{"n_layer": 11, "d_model": 256, "n_experts": 16, "experts_per_token": 2, "d_expert": 256, "d_shared_expert": 0, "activation": "relu", "moe_layers": [1, 2, 3, 4, 5, 6, 7, 8, 9, 10], "router_score": "softmax", "normalize_top_k": true, "routed_scale": 1.0, "balance_loss": 0.00263, "balance_bias": true, "router_z_loss": 0.001, "router_bias": true, "init_std_router": 0.00941, "lr_router": 0.000893, "n_head": 4, "n_kv_head": 4, "head_dim": 64, "vocab_size": 8192, "norm": "rmsnorm", "norm_place": "pre", "norm_eps": 1e-05, "positions": "rope", "rope_base": 10000.0, "rope_fraction": 1.0, "qk_norm": false, "attn_scale": 0.125, "tie_embeddings": false, "parallel_block": false, "extras": ["capped logits"], "init": "normal", "init_std_qkv": 0.0301, "init_std_o": 0.00643, "init_std_up": 0.0301, "init_std_down": 0.00321, "init_mimetic": 0.7, "optimizer": "muon_variant", "lr": 0.0101, "lr_mult_down": 1.5, "lr_head": 0.00771, "grad_clip": 1.0, "warmup_steps": 200, "schedule": "wsd", "decay_fraction": 0.721, "decay_shape": "cos", "final_lr_fraction": 0.0, "batch_tokens": 131072, "seq_len": 256, "doc_mask": false, "train_tokens": 509100000, "steps": 3885, "dataset": "wikipedia_en"}
Below are experts of layer 5 (counted from 0) of a mixture-of-experts language model. Rows are named router (the router's row for the expert), up (a neuron's input weights, with its number), down (a neuron's output weights, with its number) and show model dimensions 0-255. Each number is 128 + 24 x the weight over its row's rms, rounded and kept within 0 to 255. Numbers have three digits each.
Before each expert's rows: "gets" lists some tokens that make up at least twice as much of what it gets as of all text; "raises" lists some tokens whose logits its average output raises strongly, later layers aside. This comes from a sample of Wikipedia text that the model never trained on. Tokens count by the router's weight.

# expert 13
gets: "\n", "==", " \"", " p", "===", " P"
raises: " ", ".", "s", "-", ",", " in"
router:155122152150140128181124113103104121136128145156157139145121152106164134133088127120147168127093128125131089136124134128090113123133161098136140116117144118157136147118135156116141075122143132115154104119093095146168124141121141139123112126202119102137127112094120130115104185149150167089132098151125098120120129091108129113166100144162131141122122146117141151157128126145120137129156116104118130130167138115139090145150135138143149156143152123100129122123119160102117142062132099100135164202109116153135089125111137138062090128155171125114085133135143107096146135115157130143186135141167106128134126162163117113131117135150164145139153122095123170123145166167164118107121099157135148069162110130172131118143101126143150155148102061104118154171103143164156134145079142
up4:136139154118145083121114156135130108139123189124096123134190085155090119142132126110124119133143107106131095149122131129108148169175153141140103084153126185147188121085100109116138094103116075135156153109141086105119152139130124098103112153112114138116105168110119129147129161148123084117132153148136150147137116130129131177129113139141103112125135118120168171101158145067111093142142097150147132178101103105147173112109136150121165125151111099101169118144103136145129093093129138164155122151106157176114128116157082080102158105121094146110104131123120164117148155098146129093129158169133081109145101091126120109156145138128165137110157132125155170146075130092142137134167105148122101125128109148136134135144137121128110150125097123127131123128091102159147132140120155
down4:165140127099127111152136154152123131144151132132073127104154140144111125143134118156114141121165119119114091213138157144129124081136102148131076173128138129123136144143136158147132076145122084211112155146116094100122201098125144136120142107143130129162172153103131103132136138155133152147128132087139154136102125113113132126105140074121139168158175129155110145131133121160098180118128127096128114121124149136127126118120132100122106137117142131119156146150144151102116136136121171115120137111131114154109094109130125134112112089072090156089101135144115126156109161139125115097095113142144145119136125104143145129134074076107144119156135105148092128098145161183184081112110111133106107122143098079140113112147168095132118151123136154099095139162117117124086130130117105

# expert 15
gets: " |", "|", ";", ":", " as", " –"
raises: " ", " and", " in", " to"
router:137131126132080130122141209127141162116141127125155116182167093090147094077078146117137098104123108123157095153117126097094129095116131101165119121109116158125089134146201114122167173132166130117115128128091102145152118155160108121131130123125172156133107120137141139073130164190132170145139131113132132080106111141118109117137113119163136119157099117119136130115099137102125143144090095111125121116117127145119113147118150147163140111126128103130112106106106151103136124142151100157115139125129166103071148147161127150141128111119148132095121106171147116114167144149151118098123090111128127129145150137114111168122118161110129147186102122181113101145132108107124139176120195118150126142123132125132178083106136139132152119121118094079115123116124076121120135166134110
up0:131131164116106147162149138136137146079151108120147122135134123140139130116098178105135103124075132142129114132121109164156161135124159176116115110111110095109162109123145100092146154093146140171088135147141091130167132131104104139110140131151124139131155097128140079119164150175132178167153142136147106120162106137096133151096095148170149138112140180096107135130119104091119125157154139107115106164120154137120138111105152142101114106150118142130149158130139093151160094096132117099110140152091147136119138146139130109104099151152124144150107134187123139102167160126138106119079123125112124157167133117119047146146122136127125136142128128098147128137136155134095169090151169119095129150105111146121131075097132155153175178154115163142117138164096116118135134200108129
down0:136132133146121146100134160135097126141139116120076170149134183133143131185129103102093113108137134176162126151139119111126116120113131097131145144097151135144116138155111146139105112096132104096133098085127140136104147146117101125110145126131087134166134127124096140109159141114191158116113084111136161135142102149125127109119193100128105094150153125105114122129187115101106140127144116154107104160153143100168098090130138123119151112180146037127107144157085098132128126124149093113126132148141163091164151113116129061108144187121115126156122101100161121091152159125132112155114126126117150129153108180111126121106112141154104093152142156121114147123104163128126125094103114105120127128111127139170151128127133137126086134121098148167097142098103127118121084156151171

# expert 14
gets: " |", ".", "%", "°", "|", "N"
raises: " ", " and", ",", " of"
router:128135152161141132166126131098115108109131143165110185151132142090135148120077101125134144124100113126161121109118104062157138130120136125115126118111122124111122164104206103051136139075100160110112109097103135124131134147135137103122119128105092118136106118154126131151145150111151128123092120150180140140152112143133176101100116124127191150135087162163116145124136116176098169110139142127111101123130132095174126149130116155130089176140182102152153105156115131106135083128108147121112123135095101148117139169114115122122089115093121144136111144120144094107154143147109078114140140121099134095134137135117119113135130190164183144154108118129128146111109128138096166124135148147087135146138142160138139101136177121142133085153089121124092159127123113077126125144116120
up3:104179126080132125159137121096109127136111157131127154144134158109114137128115125142132121142090126167129146110098153159092106133136152138079110121138133103101140110153160122076118124109143147168114112172184134152138112165094130112086130094167150194146124125116157137124100129160114149147085129106176112141122073151176106153153144139114105131150097164135162135157112144157137165147113096147102126128132178149172174110061133100145088126152136108135136154129111139127125111100078108116108089162129103135116158131129086153129126124133136122104091148136151085121145114106145112116149138131145142150150119150127128157146151141130096151165123121150121109145083130168113106118155139109087170121141151153129116124148107096127145113174130140171089102157111143132126067117132113
down3:098142129158146116137114131136110114117107085129092073110141130112139157144135160140123127134168115121154113150095129165144124082134116153117148130126140157150121120138099154138137092148133142107130092113135091138136119120150118120054165116130153118183127167082102107124104094137112126117141129103100165108138161140114101144158077135104129156166164155138137144107139133133129118154111139116124123107143132122092119121128110145181158134107134092138099145154125123115139119129084078095129164095172136098110168139151111090150163146139130159120142154115127097120147126146140121102148135087134077128135097106103118126144125096132158120050126115107156077125144132095151122152126122102152095167114081098150146141135079149152077141102148086124126086147099105111134190146136102